Experts of a small language model: 21.9M parameters, 3 picks a token.
Below are experts of layer 8 (counted from 0) of a mixture-of-experts language model. Rows are named router (the router's row for the expert) and show model dimensions 0-95. Each number is 200 + 40 x the weight over its row's rms, rounded and kept within 0 to 999.
Before each expert's rows: a language model's description of what the expert responds to. This comes from a sample of Wikipedia text that the model never trained on.

# expert 44
Final suffix pieces completing a word, often in species names and lists, such as -ology, -ics, -ets in crumpets, plural s.
router,164,142,238,157,158,161,174,235,156,241,155,239,235,170,192,242,241,224,230,230,152,157,244,148,156,242,158,156,242,149,238,244,154,151,226,239,253,235,155,240,243,241,203,242,237,154,205,174,154,176,256,151,240,163,246,191,157,240,155,234,155,235,155,239,162,166,153,162,155,224,153,244,154,235,245,238,240,154,161,240,159,153,199,244,241,154,159,162,249,195,160,239,250,157,199,169

# expert 32
Whole numbers and digit groups in tables, scores and statistics, such as 160,000 sales, tennis scores 6–4, vote counts.
router,146,174,211,196,91,176,144,205,174,235,195,198,274,153,180,215,215,202,200,186,129,196,315,183,92,258,195,179,198,163,199,194,146,169,246,219,247,176,172,261,211,213,249,217,296,138,211,199,196,174,211,181,192,193,221,157,130,233,188,287,143,207,189,220,161,185,149,201,199,192,172,227,194,210,230,226,253,167,105,209,185,151,153,196,238,156,184,188,210,217,175,255,229,160,158,197

# expert 27
Opening one- or two-letter capital pieces of proper names, especially surnames and places split mid-word, such as Kn, Sh, H, War.
router,159,144,245,159,156,163,169,236,156,242,153,235,233,155,200,242,242,249,228,231,153,160,246,150,157,243,158,153,245,150,241,248,151,151,230,234,246,234,153,250,239,233,189,248,227,155,195,170,156,175,249,162,236,173,250,194,155,242,155,204,157,238,165,240,158,175,150,157,157,234,156,246,151,242,250,240,235,155,161,236,157,159,208,240,228,150,161,162,256,193,162,238,244,155,188,168

# expert 61
Parentheses, periods, digits and unit pieces inside chemical formulas, coordinates, time zones and measurements, such as km, UTC, InChI, www.
router,191,186,227,153,110,184,166,208,165,251,199,200,293,187,253,210,219,188,260,208,183,190,327,156,111,206,194,114,211,185,181,203,155,165,243,196,204,199,188,273,207,203,182,192,243,157,213,200,115,200,237,169,244,163,254,194,210,253,194,229,173,178,133,219,109,148,158,195,147,179,193,222,186,266,212,215,266,211,205,249,127,210,240,235,244,191,218,202,241,186,176,257,221,184,222,184

# expert 0
Final pieces of names and foreign words, often inside table rows before a pipe, such as bonhe-ur, corpsm-en, Myanm-ar.
router,159,156,230,149,160,160,181,236,155,245,154,235,234,163,193,245,241,228,224,228,156,161,243,147,158,236,154,155,238,152,236,248,154,149,230,241,250,235,160,248,242,244,190,245,239,154,192,166,151,176,251,155,231,167,243,194,155,243,157,230,164,233,153,241,160,166,150,163,157,220,145,248,151,236,245,240,233,158,157,241,157,160,200,242,245,147,157,165,253,177,159,243,246,159,187,166

# expert 21
Line breaks ending See also list items and headings, sentence-final periods, quote marks, and reporting verbs like stated, said, announced.
router,157,149,240,152,160,163,172,236,156,243,152,240,235,164,208,240,241,247,227,232,155,161,243,148,156,242,163,157,241,153,230,248,154,148,233,242,248,233,155,241,246,232,207,242,245,150,186,171,156,173,248,156,232,169,246,184,158,242,157,232,166,238,156,239,162,171,150,158,159,235,149,245,146,237,249,242,234,155,156,238,158,157,198,242,235,154,159,157,252,184,168,242,248,162,186,171

# expert 48
Commas ending a name or clause, plus joiners like and, where, while, which, as in Idlib, that rivalled.
router,91,166,213,151,205,208,224,256,184,222,197,269,200,172,200,258,189,246,234,292,175,204,223,142,180,195,197,199,199,155,191,207,155,187,228,201,221,254,188,192,233,220,172,212,215,192,144,178,149,188,221,114,334,119,262,145,185,230,193,212,135,243,112,207,204,158,173,194,165,176,203,228,161,195,255,218,197,182,176,202,204,118,237,212,192,192,178,117,227,155,195,217,225,164,142,223

# expert 45
Prepositions and sentence-opening connectives like of, as, in, for, by, After, Among, Following, introducing a following noun phrase.
router,156,154,239,155,161,164,171,234,163,245,155,235,241,165,204,247,242,240,234,232,152,160,244,152,159,243,163,157,242,149,239,251,154,150,226,245,244,231,155,243,242,238,206,243,241,156,199,171,152,178,251,153,233,171,248,191,153,242,160,231,154,238,160,242,161,166,151,158,159,231,150,244,147,239,246,242,235,155,155,238,156,162,196,239,230,151,160,161,253,190,163,243,249,158,184,172

# expert 4
Prepositions such as in, of, on, by, during and into, mostly after a verb or noun in running prose, e.g. inducted into, born in.
router,104,176,293,149,206,201,187,254,189,228,195,201,216,161,156,264,208,250,259,301,188,173,202,166,180,224,158,175,210,147,193,287,156,193,196,236,230,211,183,201,196,224,179,201,232,173,183,157,186,163,234,181,196,181,239,198,212,217,186,185,144,219,195,247,206,158,185,99,182,187,194,235,116,250,215,240,210,151,177,229,154,172,221,192,196,199,183,164,240,149,141,322,208,144,122,164

# expert 10
Commas, en dashes, periods and and-words right after digits in lists, scores, dates and tables, e.g. tracks 2, 3; 35.9; 19 February – 26.
router,159,154,224,155,163,160,174,245,156,242,155,239,233,162,181,241,238,241,230,230,161,164,248,143,152,236,158,157,243,145,234,246,153,153,227,236,245,225,158,247,241,230,207,244,243,147,196,176,150,176,256,151,241,167,244,205,157,241,163,224,168,239,152,234,168,172,147,159,162,217,154,244,152,244,245,240,244,156,157,234,154,160,217,242,239,146,166,161,254,200,163,245,253,146,164,179

# expert 20
First names and name pieces before a surname in credits, results tables and lists, such as John, William, Josef, Dustin.
router,229,159,215,193,201,88,200,203,161,211,155,212,214,210,196,190,199,232,222,219,189,183,172,205,207,201,143,184,242,186,213,320,164,210,257,252,200,248,124,226,230,245,143,289,205,168,238,167,210,133,228,162,248,156,204,173,123,205,165,211,217,230,96,199,174,141,118,209,146,160,176,235,223,197,219,227,235,161,189,213,189,179,171,200,244,174,159,124,224,126,169,228,200,176,146,169

# expert 13
Prepositions such as in, of, to, from, near and outside, mostly before a place name, as in Embassy in New Delhi.
router,158,159,242,154,166,162,184,241,156,244,152,236,237,162,204,246,235,221,226,231,151,164,247,147,156,243,161,158,243,146,234,249,154,149,226,238,259,230,159,241,236,239,208,244,238,153,193,171,151,177,254,152,233,163,240,199,153,240,161,226,151,234,158,234,160,167,152,151,157,227,149,243,149,240,241,246,235,159,159,243,152,160,191,237,223,150,159,163,257,183,156,242,244,150,192,165

# expert 38
Single capital letters and short fragments starting names, codes, or URLs, such as F in FRA, J in Jasmine, fl, Vis.
router,159,151,235,154,161,162,170,236,154,246,151,238,238,162,214,244,238,235,227,226,155,165,244,148,156,249,158,155,244,148,233,251,158,149,235,241,248,230,153,248,242,240,199,239,237,151,196,178,150,168,253,157,239,166,247,203,160,242,157,222,169,233,162,235,163,164,148,161,157,229,153,249,151,238,242,240,227,160,157,244,156,160,207,236,237,149,161,157,255,181,163,243,249,156,187,172

# expert 1
Country names, nationality words and sports country codes such as ENG, USA, British, plus the piece car in caravel or carronade.
router,153,150,236,158,157,161,169,236,157,245,154,239,236,163,204,245,242,244,225,228,154,158,246,149,155,244,160,158,242,149,237,247,155,151,230,235,248,237,159,243,240,231,206,246,238,154,190,174,159,177,254,157,237,171,246,202,151,241,162,223,152,238,154,240,161,176,151,164,160,229,150,243,158,242,243,243,235,155,158,241,151,157,195,244,229,150,160,155,251,189,156,240,247,153,191,178

# expert 18
Column headers and numeric or dash cells in pipe tables, such as Score, Notes, Votes, 0, —.
router,169,132,228,183,172,197,185,219,156,295,179,215,217,201,194,219,225,176,253,202,167,188,216,166,129,261,186,179,207,165,237,290,148,100,238,192,195,259,177,322,252,221,166,227,270,112,184,182,172,182,192,169,210,172,253,178,158,228,172,187,168,196,192,224,204,194,158,177,160,225,91,200,174,207,216,216,268,177,139,217,150,181,222,207,232,211,147,193,222,191,161,210,257,154,207,154

# expert 37
Vowel-led pieces inside words after an opening consonant, such as ever in beverages, id in kidnapped, oll in dollars, ug, ood.
router,172,226,181,143,103,143,182,230,149,218,163,202,234,133,272,204,216,167,201,202,147,135,268,173,181,214,118,154,253,168,310,207,105,168,218,278,211,195,178,224,243,294,207,198,214,161,219,139,166,197,282,164,226,158,236,181,200,213,149,234,163,205,232,224,157,174,177,128,191,189,194,195,184,229,209,227,259,186,205,191,171,193,187,266,170,190,199,194,210,186,197,205,252,159,209,224

# expert 19
Pieces ending in r or l after a word's first letter, such as tr, br, Pr, gr, or the r in Torrós and surrender.
router,159,192,225,194,136,173,215,274,142,189,166,217,247,182,230,227,306,183,198,223,143,172,214,165,141,209,162,141,225,187,223,208,206,184,219,211,224,253,181,264,231,205,152,213,257,187,205,154,170,186,229,170,282,140,199,187,119,215,214,208,201,219,213,267,131,208,169,161,134,244,197,245,193,204,250,183,227,152,145,232,149,176,241,319,168,201,145,152,272,181,233,189,237,212,248,195

# expert 55
Subject nouns for technology, forces and organizations, often sentence-initial, such as machine, engine, police, nuclear, Japanese forces.
router,160,149,242,156,163,162,177,239,158,246,156,237,239,159,190,237,241,241,223,226,154,157,242,147,159,240,158,160,248,149,236,250,156,149,224,239,250,231,154,244,241,241,206,243,239,151,194,174,152,177,253,156,241,170,244,202,155,238,158,232,152,235,155,239,160,170,152,166,157,230,150,251,150,239,242,238,228,157,160,243,156,158,208,244,227,153,156,157,254,182,161,239,251,155,186,177

# expert 5
Word pieces in the middle of a word, often foreign names and places, such as Man-bi-j, Re-jo-ice, con-cre-te.
router,160,149,237,155,155,159,183,238,164,246,152,243,237,164,203,241,242,228,227,226,158,164,241,147,158,236,157,160,244,147,237,250,155,151,232,241,250,232,156,245,241,234,214,245,244,151,201,170,151,177,252,154,228,171,248,197,157,241,155,223,158,232,150,238,156,171,152,156,154,228,152,248,149,234,243,243,239,151,161,244,154,157,207,244,237,154,159,159,251,190,159,241,250,160,190,173

# expert 17
Final pieces of words inside proper names and titles, such as Pok-er Tour, Dynam-o Moscow, Ington, chester, Foundation.
router,197,168,208,192,213,139,212,213,183,221,153,274,199,214,143,181,198,171,224,238,185,156,195,207,191,230,132,155,246,183,218,246,180,179,233,235,222,274,159,216,214,316,165,231,197,193,235,158,174,127,232,158,219,153,208,169,156,208,152,299,198,217,102,219,210,168,181,221,149,215,91,238,200,220,233,228,219,194,131,239,191,187,178,226,175,120,195,196,227,178,108,197,224,191,258,149

# expert 16
Word pieces that finish names (Hong Kong, Sparinae), decade prefixes like 202 and 198 in dates, and raw bytes of Chinese or Devanagari text.
router,159,151,237,153,157,158,177,235,154,244,158,243,236,164,190,244,244,238,228,232,158,165,246,147,154,241,159,155,242,149,237,244,154,151,224,239,247,231,157,243,240,239,206,241,242,151,190,169,152,179,249,152,238,168,245,175,154,240,163,223,157,237,157,235,157,161,146,159,159,228,151,245,149,239,244,246,236,155,160,241,155,159,206,240,226,152,165,160,251,190,157,244,245,156,182,178

# expert 54
The word the, the accented í in Spanish names like Rodríguez and Ríos, year digits, and stems like Val, Dec, Mr.
router,157,150,240,158,159,160,172,237,161,243,154,237,239,165,207,241,241,245,228,226,155,166,245,154,154,244,162,157,240,151,240,249,154,149,228,237,250,237,156,242,241,235,212,243,239,153,203,175,153,185,256,156,237,170,245,191,155,241,159,230,158,236,160,245,156,168,149,160,161,221,149,243,155,242,242,240,232,159,156,239,152,154,197,244,233,150,158,158,252,182,157,245,250,159,192,174

# expert 23
Common nouns or word starts right after the, a or the year, such as district, village, tribes, game, family.
router,159,151,242,155,160,161,174,238,161,241,153,242,239,168,211,241,242,240,227,225,156,162,241,149,160,242,160,160,247,148,237,247,152,149,226,238,250,239,156,244,233,240,205,242,242,153,210,169,157,176,254,148,232,171,249,207,156,240,159,225,151,239,158,233,162,164,146,169,162,237,146,240,154,239,244,239,236,154,158,236,152,154,208,245,226,155,159,158,253,173,161,239,248,154,192,172

# expert 12
Final pieces of nouns and modifiers in sports, politics and statistics, often before of or in, such as tri-ple, member, percent, points.
router,155,150,240,150,161,159,177,240,158,248,155,234,240,166,198,236,243,227,224,229,159,165,242,150,156,244,158,156,242,147,236,248,155,148,226,238,252,238,159,244,243,240,215,243,238,152,195,172,149,170,252,153,235,165,243,189,152,241,163,235,158,232,162,243,159,179,148,163,159,230,147,239,153,241,240,244,238,160,154,240,152,157,202,245,224,149,155,160,249,180,161,236,251,153,190,177

# expert 51
Articles and possessive determiners like the, The, his, their, its, same, usually after a preposition and before a noun.
router,131,156,220,170,208,150,166,260,184,209,173,228,195,106,191,212,271,218,247,297,192,203,249,199,155,193,207,218,234,166,283,246,187,163,202,220,242,262,161,195,190,187,198,212,265,177,195,148,178,136,233,189,195,204,247,231,172,266,193,210,185,215,169,291,195,216,182,204,183,276,192,215,155,233,234,249,210,181,155,263,170,181,173,250,271,184,204,177,199,103,198,292,225,170,250,227

# expert 7
Opening consonant or cluster pieces of words and names, such as the v in Allsvenskan, fl, sn, trav, p in Expeditionary.
router,144,194,191,117,173,169,165,237,167,273,146,210,220,134,220,236,218,168,253,202,172,153,255,167,110,289,232,127,209,179,295,214,189,165,250,197,247,226,147,281,209,188,173,235,189,170,245,195,164,172,205,199,216,110,211,241,185,221,101,166,181,199,191,181,142,187,169,192,155,199,186,210,200,251,212,252,263,178,151,223,169,211,174,240,201,196,153,131,223,167,195,216,219,179,174,189

# expert 62
Common nouns or compound pieces after the, a, or hyphens, such as film, school, household, Germanic-speaking, usually before of or was.
router,157,151,239,156,159,161,177,237,156,247,155,241,240,160,204,238,239,228,229,227,154,161,240,149,159,244,161,157,244,146,244,249,155,146,224,240,253,235,158,243,240,239,212,247,235,156,183,173,153,178,252,153,232,164,246,193,151,239,159,232,158,241,158,238,158,165,157,166,156,227,148,242,154,240,244,244,235,157,157,238,154,158,210,243,238,153,160,168,250,184,158,235,249,151,194,170

# expert 39
Opening three-letter capitalized pieces of names and taxa split mid-word, such as Cap, Mac, Mor, Car, Am, often after of or in.
router,166,150,245,160,154,165,178,231,158,238,151,234,233,158,199,241,233,259,224,233,149,161,247,151,155,241,163,161,247,148,246,247,158,152,223,238,248,230,153,245,240,239,181,249,233,151,209,167,155,176,250,158,241,175,247,206,160,236,154,207,154,237,160,234,162,165,149,158,155,248,155,249,152,245,248,238,228,154,159,242,155,158,218,245,227,152,159,163,251,191,161,238,247,156,197,177

# expert 9
Line breaks ending a table row, list item, heading or sentence, especially before a new table, list or section heading.
router,183,133,258,195,177,163,208,210,178,210,185,226,206,163,228,251,201,218,204,199,199,141,250,149,188,215,183,197,238,157,186,327,196,168,205,218,193,273,192,259,231,203,211,207,278,155,180,157,156,154,226,186,186,107,202,230,170,234,186,209,181,219,146,234,176,147,167,88,171,258,64,208,145,200,236,204,210,159,162,192,192,152,189,254,208,197,199,149,210,187,150,233,231,177,232,148